config = dict(
    normalize_top_k=True,
    routed_scale=1.0,
    beta2=0.95,
    dataset='wikipedia_en',
)
Below are experts of layer 4 (counted from 0) of a mixture-of-experts language model. Rows are named router (the router's row for the expert), gate (a neuron's input weights, with its number), up (a neuron's input weights, with its number), down (a neuron's output weights, with its number) and show model dimensions 0-255. Each number is 128 + 32 x the weight over its row's rms, rounded and kept within 0 to 255. Numbers have three digits each.
Before each expert's rows: a language model's description of what the expert responds to. This comes from a sample of Wikipedia text that the model never trained on.

# expert 23
It responds to: Sports table numbers. Digits and league or cup names inside sports statistics tables and results, such as Ligue 1, UEFA Cup, NHL, scores and season ranges.
router:094143102111121064132135127137090190192141155136100147142083091127130138202151169141136098156165101193163159128157175140155137123125110133115123106114142141134178167149128119129120178103154099187094081103142150154155079155157131152163112136121079087123130100194137132097151160142131115211105111103099147107071147083129100125088168117123128111108133130152214089115155143142071103140175110085088090102145188125127079165105173121088098171153094122127139159152188064097195106130129087094070111103059179147157145112142134096167164118142073158098178154109139095126164119132154119105168159140187104125130153113119145190104114153086120157138098062141054090157071172111201123102142176157139140173100191140101079116083122115124146133179111120159136159109107115069147147088121179
gate5:106186143109093077080146130101108093151115123132088110121076096108126131128118034133059101130126148123147138136134138101101134095123086078137154131121086173155130099135075072126141126152172163159163137184116158163145101104065156158115125119135084127121139116129146123137196096127107093148122121139127093076170102157121096080127056146158157115153116132183125136134143111127087126137122139156052129102197198174169102146086086076160153112144106138141152100135130137134156152185113129111176124131142100113089110112135083144092182100138157166103170132097078145149084142044122134110217086188109090130077121167080146094098059089141053094155042117091165128100089132144113100078143082169126128137124092110089141093144124107057115161095119118109163168052148167131144114096119090
up5:093156130132182122056141153146140165135112084139140124131098157049081120185115121160154097156086166144146134134171088087153150157113143093109103090162155101076182118113057118153137168137100130207124165115094113151152077084130116085139154118156120069173115081122139090135135082105166144146183115146118140091159153114140145112148100079113164118135101165115142180157108157064042121161128063151066157061136146170088179149109127057112132136140143164112106123137118168095150164102154167147118131112171156057092185121127090126140181113119199155116179119118073127098178116152117211182161086110122138138081154135105175118119116068165108085108117149139105134190131122111142163115046131171180113139091179146132126144105133115117150125167139110098088174100142110115155160098106133
down5:121162143154086146133109117154168143082130155171123139182070108078178131151165100142122055116136142141170100145148141146086156129142159160138157107101137168172090075054086129107114193128168108141171118162126171089167154111118135127137087151159115099126067132141184077091137134110148104144109100100085158107116133176192117136117130143036104098120097182099159114105128119145113110168152223084178109141125125146116115095128126169164071151117163068138180127106151132142157148133176116159109140128140076065119126120082123108177157100099088155043147131109147086056154158106145150135178136132017149155160130109096152162078123086176193119155089093086124113183151148116063123142159122157120144116122169115103150083098144136123096111088148149126089103173172148131126183132105121

# expert 9
It responds to: List separators, scientific fragments. Commas, spaces and pipes separating list or table items, as in Entrez tables, plus pieces of scientific terms in biology and chemistry text, such as antibacterial and osph.
router:095153142078132101110132145115122148051115093128147122121106107144160132089123149076104108122155152168138127124112116059125104122111053117121133099131150179168078082100146076178096163121127124148100167124149236142121119190112125098120112059134111095137124078150122139132150128095116090111146127089098180145069163198190199084126130131136142076104116102141085188120111062169112069069178176167070108130161087123070103140097116185068138096134146160187130118119127110163151113155142164127181112103154124062134090129145178103140125155125112172122076100152166168100125188153140161124115102115135146088129120111198118142189156134149104149082143115131173193110150092168118072081201125113131115123153117123129130131108130130112107093127128086122125107071072090146105186143168109
gate0:133176146097114108203098120147117188047108103086065130105116149190057171071148167144114077175147076160130075144098170104131094112096152153053110169107172206125093145154135133127083151150096188068125131104130149092106144150081139128116130140133120116174094099169114086135122145111096147159100100111142142124110137109112151141161156133173142112101157072139177153120143140129108129120099139152130161087141086144128157111134142156162168062119117168094106120127133172094094116191146123183163089097141192142118165089151070098149165133097210163152143123086160093145119212134151159111180084136137167125075144131129121161141155153170183210148094169146120168136168155092119063107110138120124108117151121103177117132154101127106122124155100142094107169104131088107178160051137124
up0:116107095123106151112134159139132148151104149134158208143084103115182133112100165140110099146162141122136109112099131149119110165150196045183154139105071119101150081119130076108096108167111110112149134148153136158131128112117203167096138134147223115177120104142103120053144128124149094149155143130146174144097091142093111140155135128159180104145119111121113143161070180134106143116089094073119133179091097120091159082225091099114145169092110159154137147083183166123143148107120120138133163163164107119057052072144155147096126185133049139128122154156149144121120153136104135145104152186091139164142164166119128138102156072157092134136115109142137190095091179210130194158152126119094106117153057128150118100068103156105116170144155121091149158112170156146060056117097101
down0:185178087156116131167136067121139104086181065131131133104092147178100100114156190112120061095113021132164130188137139140142139164122163115094153137130117127160109169144147182169111114153108140165164134084148162086118104147091122154173154146091086174132124178210133224173110186128174178112116077102154149123080120156189166135084092150101098119153092078160042084119143105150130147116128101143168105124120132160085085083088106134086070118119116159115073107137122112191145099131136155149129142105081118154164119149095122179152110090127149132108139156150139161130123181197113122131097084119139136133129137105128135090143109153190108140149087106140235135122145147159151161139131094124160152142151104131131127129182099139147130112093163086129163156165063133080115159079147105

# expert 43
It responds to: Copula and auxiliaries. Forms of be and have (was, is, are, been, became) after subjects, plus heading markers == starting sections.
router:142131095193102136134141176095099081185112174175164103157145124138123069118122157173161116155109154087112126094143142169112149110113129176117134156139148076104067143168128156091109078058160123113128088124125077113153136142164127164102117138126151105124137056109186172098104155105047196058200184093134100080151129100136149169088107233145128104151138168136113127163126171136103181083154146149138102146127126104156116122056171108102114139139094103139095175078084108130131093142161114034115138059161171157128132133127180139132213160105121122164106130089145125133076192115130050112144093134168113124129129140081153182112139145117137114146133149152164119151086156104099166159091121090139142116109148149138150132110110173086119116134135140089087104175116141114099173096110056
gate1:148142174105166112128145173105082119158180147170126154141056130104072143088176114091197159123150085124112118159140130134152167121122134137171109112084132208125129087113062120120124179107114139114164117119035145109157131154098141183135109191186096142170123160166171136067141107130146090120111124145142051140137145124113176103146099146105136120110127112110127083117144130132121169130129131120093114099156111103088134163126110121139133145151126074136161097156165090156125114153152186137078106189116109167157115078057151111137133186135049109125150108123129126126160149135093109105116176210122123055126105106147109111011140113099136184192070136161120135079150100217133104146142121128140126137139118115139101056148123158069082155140136139094183113092121149110192069116107173
up1:148145135091085126109124190063103130140029166146142126122142151116100170140144188156112154162189111101132143172079144226140124122161144143142155172120187150124092152106176186103091110147065126153106162116121108142127120141137166133133165140046108141109098150153154095097103091130085120127129101112125080131171149121126077153157082077147108111147157104094138124153131136145104115212199085074121104087156169150109178137124139163135141153134089090143052142122129126135103110104125111150171152116108115138181119113186117106164120122110133138105099094104113062192153126077180108215101135149124131086113111190129167164077111118175124137145125160206078118096135123074116156148045094145168113204115085113122174111149108141135088124112152148151118157154089164152178117126162127
down1:132113108113155163102112168143134130062081106086195110138169107139087086186169140096134094066120097137110131136137178149108090132118176108130160085159182135134130196158109113169027099117157146089133145172109153145116097136174172091187140104096123100101107116196080087091102102170158117113149147077143184076104119162138063064135107128172096171146137107134127155119175111180159174141122136130152123146119120119141147151096165168134075162134157115159103116141145158124119154094111091186100180182095101126095118095112125145136148091167095102088140113152106087136074095145160186114080185091131146155112074147081078111085105087137095121124163064129175146152125157131137214120081110162127143142143151107135165122192146189099177097102086146105103164140140123179150145154142074

# expert 62
It responds to: Space before numbers. Bare spaces or open brackets before dates, numbers, and currency, mostly after colons, table bars, and prepositions like on.
router:096185134142160171143127074172092152120167140093093130099152098133125109197110126144099150131179097182128136115102135084144071149110122166171132121131192129151145182140120101120183073100165111089109163121161102085141104145087075146084116123106124100144167097116148169080148132137043167167134092123095157132149092152149124068108100133130139078120126114171141140153155133184099165069095119145132103109109095114141105144070142158083176133168145158200169128071110078176162141127060172104156191160075159104139154153116099112131128158160104163090102165163138105087114194169101111170104149079140159133100124107124108056120067159158107110178196169167174110161139095156075147071131167147132148180194146144067128141119150155088100144126133083152127155149141147091123123107173158
gate3:137137091179211140146057150122152138151125163113146165131077088129105080136165156116126086067145156163142140070177129154133141102136196141136112113107149125143115121173152145127116113153157144109144132096145143121099114131148123169154140123122030187191148227095111157096134061166128110134081187117069105127106108138086127131166134075112167122099088129152195107098126215146104164159166134115099097113137112132171108127098181105136112134139136133152172149157115082112167145138132089111154139156150120169162132131177175187142159152079136216126107077087103118135139103123163120119182109144121187092195161098133143148069109106133110090106117138122137181100099133141149114095117114140225092136135129102107154087142085187100116155153094107170119073138185130138081056121126153
up3:165138183127115129142137141107116178088117075124169120143082105066085147106098117148097061101169132097112102146102121137118152154101118090108115137134083148115155142124115130137139145096042118140091118152079118147177076134097184147126136131161202139076128110193071106184093083157115198105123115158157147120136131098173092138140206146109178129150149169080062108156123078141170140131075073134203223097157106094108176108131042134149093102122134092111090134143188166157121102103076149110127104099134159092099158110139104124152077116114103079124114109110166150102131149127104129086115112180134128161130150178108150079133183154121207153118146181103070155100132125089140138113047121118090149121107148203122141139132152121102132149142107100092176155117079112119162114077125146
down3:157165125110180122056132133100155107096084171109144125174103112152088119119202134062100134156143148131148077127084126115102137077113165132119109112182140133077135156152111111229166128185124073117121148121109188124132136165120083161142187083139132175144106136140121121115118123078144162085161075089099130176139115127131119050174148119122166120092081111095131119141094105121160109136174193084090105071108122108149132038121126165145134153106112096180155124109167147123058119210125156125148139093160172132092163125107097160090128088139121096130151193166154136113144154161114124171137123167165154172081148175093138050145151099117164134116116144184100129122119128118140131096126133111176108136124104106098154171138118107061195148116119006168117185134106145159147133153122151

# expert 10
It responds to: Years and dates. Year-start digit pieces such as 194, 199, 201 in dates and tables, plus month names and inner pieces of proper names like Lothian.
router:114127111120153136157193092097147150161143102145118099155121150155111085099095080097175138113121133091140097113093094113113119135119123061065113077167168118167122160177125108137113137157140150085112113114101134165141111126115116085187092189097147131103129097092158116127131130046161193143141132083197148116140113075178174096083168160108113088159206122089111131156152166105145130107133167110128128072167166132125151171084135081138136115157085127094174170137142139102074142159144150180104112118062072109151157113219097117129089118171155171135165097164127107105112146188120152141185174130084129191151110171127170146125150108135108094137114145109084150144192078036148129126090133174152108163085121060083113135119060067165121153142126149171078168124151152111101124090162130
gate1:113110076169161165126120170140141154069132160105116124124159118136100147197134117107130117139115089127139129178132122159085145173142171120158115111224158066141175148159134177155121082107168137148113075146137160087136168146201111164166087096096161135146083119100080138164135082115103155137103157097160129130137122163079178089082093064143083174116140046121172091127105170111137150094138117046113108117149162119130148134149148166160137144152202128099130116127076146086118156135136115163117111099165071137161118106128167119129165074141118122113202204088169102159186121156106198102124182125133191145138090152123164156129099113153125082125174156167102133078193174109118118056095144120128093093113077154157096110167149132140146148163111130200169132121169105139064135121144146
up1:150135144144102206111153159113183110174103158088110142117109135085153148102186139177126125105142177119117148169091115092167154154100128147121140101122078146133078157147131144099149119176035135151099135109155072126097106176116134084094112147164130150071156107163176082131146128076097155131155113165107118184167178163148157210118151166162164140148126144146092138086110072092062132125140149147207168129123044173133121078128135106139060178114056158166138121111147155144094125127152176093138157139139186124109151169104142106150104164061147128139111125122172133085117114114115115146169103152128081122156221086114059132157145180124112099151098133094165112169130085059151113093088141127175111124138172086115135138134088098176077109149111106150111072176104136172124092151152151
down1:131057108161131180117099127154137142171138116124106144077108122166180133191166086183199110162087077138140186115097146085165128163136158142064119131167129155114103142124131156107154195121124118142123093079131095173147126157100162142156120186099135080052241142096146126147155098142081149123185080155155128148139155160100140144150058140142140099087146174105109160113129129096118157116070132093097095122163165137113130134157154075145116114093090152116147121141114086178105176134103165100109106127119141115158134113185103164101116131091093134146125219183077093104115120154135152083087038108119137110113117100124104171155165153112179132152088138082196119111122095121122091136191088130125120160072144055105137087167100128122199137100119091123138093102140121132101146199124124

# expert 60
It responds to: Institution and title heads. Last word of named institutions, streets and titles, such as Street, Avenue, School, Festival, Records, World, and colons in game titles.
router:171132164144147144137100100182081096126181064149145159089134166182136082118126131183128172114103169149144115116136152119092158107167144126078132131175138102138100096119073169105111118125137154171101133078081151113100086048080118158158195094166096104146140133097115070161093171119082134186157133183117171118149028097125076114103175108120118131161154153164117137160091086102133147111141138175115095078112115158126152100178157083113130095187104131189104161110158110140158148123152152109161082074186087143110114177125145168084106115132120120070119167190104106115120213098136100126103097232130101114135067117131165158180111102196130142114103090146131151067147170099156157140095136173161190115151127132102120156125130143128136075154148137126086186163122130115114120114129139
gate1:135105131124131187067175133092154143168087154217141045125111103058150133128126116070127145128148096108107148135058119192081111110132113131122136098128137117055144133149139144101167172140121132168107176099165125129229111085147165139098131049130156134113107081109168157107088151132117142132096122138143118093117120181132090099097164114116134112115139088146117157126180127134143141130092187086136105123137056106139084128123167123164123161174123061132124068150141145154156162167181087123064153117089083124117168123127123074192133092089134111125094121139100147172115117138111081109100132171116111150088092137161153093155134136126076118113135117116081119190090201137187171064170118060115110128147056073173137142143133101084106110151151116184185140139154153106162080149136094
up1:137157108131150108125130149129092093141212122222114156093165137110178158073121081109117139083146151106161117084114105175072093094159161135121091118184144103147066101168158156098135164095136188180051107113146162123159167080073126149144169162137122123122139171137135124103115155126036115152122105209136167137140125143043148204118174135163151118136123116165109181135134134123073183137173076152143113127143107129175165092106208085115156147157139135132115159137131117137141137106146135124163143134148156148103175187122178106145077114115064163083129134142128075167125111082175104165098098151175141107130129157110133140176093121147116152182151123090091096164066144129127138138114119166140148175154148114136169140120115023104122090135145125124154168168120080154083137105097090
down1:159128128181136099128131055120116113129109148147115128134110048110113156145165155061124137162178145166125134109151121125110155160177161055120170127122126184147148089113158117134083108142096112085175139117167144169117185100103126112167157091161135076116172135093133149053132118125102142121182181121126162125190137087114134086055137189118097183140117120094050133150155080129128114094106095133049163218148153147102138157156100125093121130187120139100168123133115093153150120157129101091171163065141129157076126174110141157104116102098123117092033106086192100097069120103153160176166100107143147133108131147150124093096088134179141130149163143137066157118136132120138110110127122107057088154156161130117159116145198091186127146128103044079095082104116101155140142111113150

# expert 30
It responds to: Name endings. Final pieces of proper names of people, places and clubs, such as -ville, -ington, -ova, -ić, Atal(anta), Giancar(lo).
router:173122139150137151158111155168161133119080125137118129090163076150146086181156111147112139135116087156083190151140180164134106131154157141122123120116127152108125079195177187150168169111138094204056086074102120146091144085149173146153149126176134110120143164148130143163144147151060118104174142142175163160144105145116090074133085114082079132120166109154121096138083151085087109174074095099094145114210137169122153201164210130134141128087098157119163116162171146140177112131179104142157136065129139181150077146077140151142124151162096090126145164165136146128119118139088136090126178138132121163091142212105150133116108169157139137126113120183119144093188147131163139063090104105172127105164169098122149044134176115147139144115162138127139128152086075188121147099151195
gate0:134125111098106141097110122151142120150083137127084141119134142177169143097146133101156162100069139082094145110102118102116213111112172174096109084131143096088099202130118130158073109150165130104153115139138130137143150154138147148135125082108145137127113142147078186124113057184117112186139170108154063116078127085118122139158118165161159135112131091124130128099176202092150103103126150115032060099134177096073138125090110127099164164106055090169102139189106135127120135112149088102118151141124154144122136140086144126188132187105162201073159111163133164147144140139119167126164132088166143099098063088089148125178051153107124141117031162149105181109135141172125147072096109104062150089102091114184150085124119193171123114128135115172104117119103088144109084149160163
up0:184161165142169109155139191170129171172136107108146118113122130105135160128077110126102081104143106121170110126171114156132155113156164091130118172156113127133169074120124064150157146137166155126120131114110120110163146140110092084139189150179159109076138185095184112083188124120133159088137113152072120107215097131115148087120180096153105135108136128104119097135090116140132182081142178139115163149131080142164127109112126148174139077130150191149100098116190130121152121172121204189105099127123101175178146107088076140026106130170116103119153133078113166144108148098142107135105123096104156157191098155138129117141199126079142096177177082137080139182138147138141129137141130062133138139116130159117181135062082129091133143147155177085109143125193166134155227118129059
down0:137125114159089134090114206130120109080226121155180165164138146145159126111121059166119077129161156193159118098136131101109096100195118188158153139128092155165171127073096118168130068145189115136137127083088089156131117170163098098142182104105139090126165097114090079112086111093134110074088078131106149038118127171145125167073110133146115137088164094160121116127109147063133177070153086133090124120125142103117131178065115110184117138202102124097081142170135115180126127148175173155151134072152116099101112216157140126142145176154196153121092164103126107130066174140161137113103167137134116136127070112117189082131114114150093132176096138070149124133135134102119172165116087107171169114134108095134144137110113115138071144117102120169119138158128160116120155134148083

# expert 47
It responds to: Year final digits. Last digit of years after 201, 200 or 199, as in In 2019 or 1989–90, plus some closing parentheses and colons.
router:131050120123040111118132138117147130172082124115128154079125129194086126152140138124153168096114064148135157194169109098183122111121087118118139088185170157118148147142155131131098093152122090152081092130123102103090122077174168105098115174153125120074098144165191235131087206125093153143118161111147111112152150110155091133142118129114105131084114080133120107151098150052100082151158061131215114141150104148160144200167124122154110171138141158128143101113099113115124094125157109112088072159131139116135121114061147151095190176128139093108104120141145117137140110103145127107061170120153055115168097060079079111105143148128148188124103057156112118146111145101174162156107111155153089159162149076117086084162148137142128109073072112111145122169091151125118124154100170
gate2:051104098095115139197129125106123192118079090122128144105104138175127155091128104110145127114144082140078087105143074065113135116114103139156079125156108185075174161136148150103041150127110155162069115101143099096119084140164164141102129105183103110116161127073114143097121093109087146053095116113110145152154144168148127169081144142202068162081101104112156181176110145083191085139096135122139142019105124119126083122119143135201112134104157116160162129176087154151128086134146120110146128134132068154153129094105143143077113132165186126148107090135124114127092131084105142167098084126107096119095107108060134117181117158184068098138120128141128144161163184155160114149117084168130120135053132141100129107052181133115123109086166148150199097178141115116156115134141129
up2:133122139084108185167154179104119129131120067122151071136136111082142161178099058134110166111116149112168161124099074117152168140162133131099066146123154132113164151105129089146174092103150149151174115143129209173074150114065192190120094088121117133187160131154104132097192140106136071169093084142125124094107161120085119150120183111116114130184085131141108113100168107102136106118105120155171132133159150119096081102229153133132104146115153161146150144145150111101132082130062094156118182101118082123174083081125104180080076230139113142155104108141142191126176153141118147179124151176094131127127155091183103141130103094166140116107113165112103161130104105166102165160163095095127136061116172093116144100142074199109125105150131119156167119137151147086144107123062165
down2:132116099174170115158108132110142146137105123117187129093141087135152157044142135148147093142139150115149109162140094160145166142088120111174109155103136141171147105149178169113155142225123078132117126067106096124169137119128095103148123137093131169108164067068158133064066146118111148124161157133114111107060173152175104175111137157171124136101164106105050125106094160118148144091161097136071058071137152128123141085097128103145093106125093127079107071092063114199180144165131092127128134114155081177139092161149178116141127102183105144100126114101119158127116156078141108095127148050138154161157125116152137115108143190120077125144164161128104127155115176161097143146171093135077129121162070146171094154106115145116128164180095167156130095106226169046156152118179126

# expert 41
It responds to: Country and place names. Country, state and nationality names after the, of or in, such as York, States, British, Ohio, Kentucky, Oxford.
router:161064159155177133100117063172095110125139123105092148124105132094121124126151110124147149128143136073149176145130105136139147162166127120101126087199131051165076111143169098132139141128138109143138093045133098130105152089091084096081162193167105116191135135075163144160145181150091081113126113168173164122137173123142117071115159130153133079091107118176126117156109112098102097158143129087130123096138100144164111099117120092120115119146093167152196085091153113112140116111141142087212137095106179117103135171175130101124124071158134103120075143071151175140186142122095015180192129177125074172165103159097124078133112128105134136112114115127182120133150127063129149157111122128112171113189167119078148104136086097167139121128161110123045142157111110144170087061146173
gate0:128145139090118188129050163101183159151176056156129152090098080127119177162084124155119120156155094149096104087182152129120112111100158158181152174109204145119129150120127122105150087104099108129125161100129133167146112126115153132145121139069115173111144107111137120162045126108201140150107118144127063111121096154116140108109130131150179232163183126088126087112127083090164174156053152074139070121119139095157162123107074155106135192121079100092106081113113131216123066125132151150097139181146130121083139112069145073097154175133111071120130149134113105137113100155172135090155104155079077110144106165163127087194115130127090107161110145170102102174101113134158195136132146132157159128143100135074134130120106180081130086100095131136067149114137107175103169134116118
up0:130151070124114129138115172129121156123160181092175164177128095084127136152094147122097088100169107223107143153090093142108175165112137134096145149123145207146143159057138081144190146119130159168121166111149089118121081090110065163130085118130159183126128166125139118156115093145131114116137112119115070152101169175151111078140154093143117140142118099193119100143111150229078128117166094151179097149127136122130159133070133086158067106146099096096190125144139115145122111132086131175111150114155123058135152124155128107197135135098142100169221126094145099097128112132059094207158162127123129120111197065113136155158132165162144152123163144150090060144111088105146147116154146074123105092148131142137124106122104165088167113101116190143143149176104148187191077114093137
down0:188137152135105100151161159100100152139093075108159129119143154095116105141104134198135133082183136121101154138129062114109137111060102169087080171142195095183137084094116127092139166122151116140141162111146157092146113168123157118118127093146104140189080136121099156141144090139148134105114132087189102085170100153169190096143099078131203132096121096143128070123170135150110094099152113144072122130205093089070128167095156142138159101147088114138105129132148103107095136182142136178091151164093071171117107091155123137171141127138165135143173127082099131112140115138078134115217161128138101119127181141107097126144116053149185073191161154093067101069078139109123146148093107089175121139217144162149164111151139124140212125086148116158153186125165126122105170119133096

# expert 5
It responds to: Section and paragraph breaks. Line breaks closing wiki headings and paragraphs, then paragraph openers such as In, During, From, since, and born in biographies.
router:124142153150103146114165143177115092116168093161122123120163139106129124149144157080164180102137086081105153182180114145077092176133140110141111112094176143095031130149183090184098105120079178160174164159122109166180071166133132124142117195176132101154102198122131103129140140094131118122198108128167118157138156089115092109094072137105111151085110185157119120105156158141161202102099109085156109105080164112077124162120170133188078122105125115139114130109101164146086151158140117160108182188146081114108143104168112117144109221119145157112101132163150142123157173184132120124114152123128155140107182092167080149089097087130172093202098092056119072163126143121107145137090131116080155163077181154125168129073118098118140124099101163096135159148141154098194123152124152
gate1:162077177104130090184113088072207173204141193106156134118098098105085114150113102143101061097108159148118079158141140127112082144137139070176143105107204188117147121142100141115128131164145107143103134130142146127133146096112147126133077140119113158129155101155151109129112102101187136137174091143124105125125110155155125139174121116143126132156151148112128065136091174179132118151128169124179109186146168145130201124087065152106146123122168120181102137169193136161114165111113119111104130058070131185119125087158119162170081094114168110159137156108127143106063139158123147089132136165137097122116084184148140149052039112141116196128138121112068119103195193125164106139096157152136175119147117081098117087132202094138140098118204152132175104136104142145189118103147164
up1:122145119124139127158096109144092138120094093201053156098131094129139197163157145132167174191115148105146127157157086169106184133160100133134066123197070140096131155164116080140147166116090121162127084161103086154092090140105091104104156125076113129118141156080175146126121110142065114113163170161143154133117080091154094121117098144180050181179160081132137144097157099103137089082156141112098159115155097155181088183149204114134129157106140176127140137141121088104165133143098096108094180152079137102160057162122196097125176145103146140103091098130132168129172107111128124145133118096103101139139080076109137081120131165119120100153148103124180103123069099112111184120080079115144062171104113156056087184113116118134083183103118174142116139163196129121161117148122083
down1:118098072108158112121105076157152109152109142095142146194131124162158133200104138090084091182131099106124087207045133170191143139122108116169139098163078159100095147154130092155180142149106121178107162145125144172128116198105109093119137043138100105134194142153156175125154147140117134113146168102085175136127139225111146103115109107083154136172117165143135122120153079118146119143098082120130133144141102129145114176113129118176086110071104179078182083107100108088105085115136128158088139139146156086094126155175091138139112157158153123163130112108093147129100174125136084174075154117109109111160124131098171138140121105115121191119147103124133114110103064060229151145118116137152147151131150222104144144146153132155096213093133098143111107128146057177133108122073152

# expert 38
It responds to: Word-final suffixes. Word pieces that end words, such as -ing, -ed, -y, -ited, and descriptive words like white, covered, Running.
router:151101110086182169118051142088118115126096080071141171097109160121148145117133092110165122143121091079120172151135178048144157114121188115177140164117141139137097103075128112181164174146113137141088143122106151112114175166108112190180107106180168206069114111104084121128156181103183135175155072130095164140142126191110119144172129161139145055079144129144097093106104092156106088128087075116117159097171151184084109172095171146156155175137142167127123088163123174124088134082095156121150171087134195159103161139167107099136086128150118145165140145107111131127104127144109155077152141144143151173136123132084159089108141085183137071109082139170115072127164129119132151165093093106135156128086142168152143108070076125119114063137113168101178150181185084153109117152130153
gate0:112115211106174095157108179160146128124125139152067118138177139092132160135099098107130166103140129116132136139142094164208115055158139131167090148121137129154179158165044065124142143132134142157085111143154070120158106176143089093113134073141117097185191151174058100094100118101163133133097093143120085102097160143147147155153114128174091115126090164065118145097094091124164138139149131123149130122145136139081104185117114214183125130140092165143113108132106149159094107100088162119160046123149148142079129159079121160147146092095072133143145135145094095134082111123086156141133092175199143165123125080175148116102159118125119125105130118174106151139163148146148152166100151171153183074087122170138101132174150155082112167179158211141178179121118185141116109111070075
up0:135085135119101156106116082116113097160139108162155110122047090120181126132138140164145080181134099153136101131108146148146127173099135043072138164116109179142067113100120185096119132142140127076162160126124119103095069055085137116133119139115151127127104087108094099159156105160081090151144102145126135132140112134067138137085139122095164093103114133114140143097105100154080124064123124191148128142086116090140147154132132044100121105075117140151181149097155113104117157074140099126123194151104139142152063134155133113180136145100155069181126139125157165201117129126175127117152181091034108060076142184134135143129158129159136125082180174093128098165136165170133140102115117154111082138204084030142174117127120135145118101149098083112117114108155077088063163144156183
down0:126126154081116107182059144081146100086127126096111101084126168131156061152133171127019140168164091132072166080087142135121115193120150171169109153105144145102131128135117117156127107073142125101151129145108126104149086122116129155163157138124193124105142040145122120168130188095179137161151148127137113082143146189121174125075112120085146133136093115124162139115134111155120135192103123153085147130184118108179121128125102076162136148107117088166125106123154099120110192131104184178180109162144139167147122085067163106152142194104125161161174073151127161092104093112093095100120145209115148109066081162097159134180137138138179127134125059146082084138208136090121126192132144120162153125101080165036113094099096134139132120130149105140101141090115105136071136109119148

# expert 40
It responds to: Narrative action verbs. Past-tense and infinitive verbs in biographical narrative, such as received, won, joined, recorded, manage, plus following on and with.
router:102120107184162134131075140147151112173100167081165166137079202167124145080110125165137147124112117125147084125179155118120122128142163176079115107151135176151122131142134090100110060076157141098125125114103146133082115149137113171061104102154130197158135157137100139087143133093162192137112139087139119142149146142111146126145117162109142111114085128157177173141111151046090200126082114142079067165146152094137181069123102157100175152175090115133158089187110111134122131133132076095128234080147088093111098156086119174141142149119147162142128113123112123163078180148120128123121065100099108137134077108085075155109130111154064135166080148149124172150108137083140094166136085143152093123127114161147194108098150156121067070117085127052163108136094100190166094139162076
gate3:069087145177073099080099141117138160123106136146124140091136112128090190141165094101161176119123129060101168129117145103120164134148056158128130130101173159071133154164092118112069146099155169165090144104109143118140102179107036107130119121123160111101134136095163126137149160133069112107158126144146088052081118125189146109178177073128076170142142158153135137116138131113116115145100186142089128137134085045128112147101104132161161150140102119150084098131093118131131118123160112144089093079104159147133116176154156133157238124069112121136118142096135099102170125108116092097144150084140167155101130131193095149109101151099042154102083152181099115111135047108150086120157141166173101149228168095094104115143186138156102113120129157162144104124163178105093086092113151
up3:165182135092155093166138108090134130140169119102106145115099118080138106119122113152061080148135148207130160136126098187166132138125206074158117115198094147132118128111141128114096161162111103136138081158107108161117169049103139140170166170124107132123128095159108093151089121134144087145086103145134172147206096145114086129065069190177197135121127123113114127096111126162170119137139118125205127149120117092112132099130123131102101126094122164169106160107161145127093128176058161146155107126126111134172158082112157122123129121192133112118126114150126150135047186141188158083138125128095078098162136098059154131161132111175126099121117105055117111144107179107145167110137092113070187095035092191180157135146086153055169137155149121104077133154115087098166148123171127
down3:121112200097134127137170087139183108064128120150102143112121166117128178151119084127129069143077152182125148150126117145094120156121170048161171154125078104130062175170122108199142137192162145144147074157137118162122192107135147129163137108124108113124255103175093095192070124128129096115126152084152178160123074159141073098114076109097167058151090127154137107109146149122064115106140086076111193135146128133092178116146134142038108117120204134140160139158152113140098127101120117169141116194103117062144125102129147146114140128137154049086131149087124078152080171154144147164109129098132133114151131131111138081084069159138146099145129094145188147111157138130153141128092130095151115115091124107123115112147089132106163114145088153154094144158180120128090082133115127

# expert 15
It responds to: Numbers and digit chunks. Numeric tokens and digit groups in counts, money, years, measurements and table cells, such as 225 films, 130, $100,000.
router:089073137113120105091146140121135115113121096104117123108134136154162111135116123127120157102140108119101155114148078094145180092105166120122104167142179186167153176173088096126106164170145092124115145102110175135096097168142103099114137062171116173096116136081093132174139172147065127132146112056117098152048145172149161082064183148134119118088066087108124116150097051168168125105157158142096135140162099120127083078075141134127159120120122117172130136106079107091159094126102177149133119167168141113143124068188202110174150088125123131118111172141124087136123116161146079157177109140165094053122133120134137083149120102164142153109091140161203099135157074166152127080133156115193141139140130196086044133185057101149187109121080070137095128128111067128112152096139137
gate3:165144131122141143144105189116082129148191077130156120141144151095160158133139061122144147102097108040091130151087097132205124103159142091086135159088120146168101121127147150123144121141166144086175154089119141157150100084103117178150132221122169111128103170126153135158104163145123125161102104129182109127134101114039057098128111107151112117137063151164125149117180149145084106106134140126159102129157084145128145088152091202138135108145083124090106073085112131153116140186055154134142131166117132157118142106161152142117145097114096131098133118113123132117112132116031082141139124114172140170138149154196116149095143078154103129198185096115172061109129127135132107097163117000176126146064112089102130137162115146104148073127099132111134096152164140128159166074132090
up3:132136119109159098173102144156110150154093145173177123112144127179168161138168152138102119105095163131120123106188140114179069173119118148212092172110137136140108028163144121145230161092116137104086159109107067136137135134128123141129136107061134090064126108164186116142135147143122109103098171123091147115104102141077183104087111075133122158123104142164124117142136148134111133094100185178101147172163134097133086123152123095150123120153087130146114132113111154144226140091134087075151101123097105161125150122143093107161152073116059143110131125100167156127040103100136220091133112093089157101108157174157133109136120106087107092111168121096119130059138139126139079048188121176106158122107082086105141098107144077167086143168084137117148150105167141161083145106183153
down3:110118150042185106149118160147092086130128166173103118177209110105194139119179044103123141105120196173130179091146116081163133113155092179171160142121176185136132132122103235122106141114169123120126148096100158088095117131112120078148093129122135128097149147118141170142090186163089127095127130173078138130109153227120130181095142078158163096133185067115124093097132192100141157139100112089152168128150141167190123128082176158089114144110170143116121116142157143135115110105113122094096083056083117087125145120117163158129146157156117115156135080107109168123120129149133112127154138141108096082081103103123069117130113145077111182133113148140101111123152129117148122168103077165139146100114164160060169137174095175096139183120183093110166112161116090108067153143145141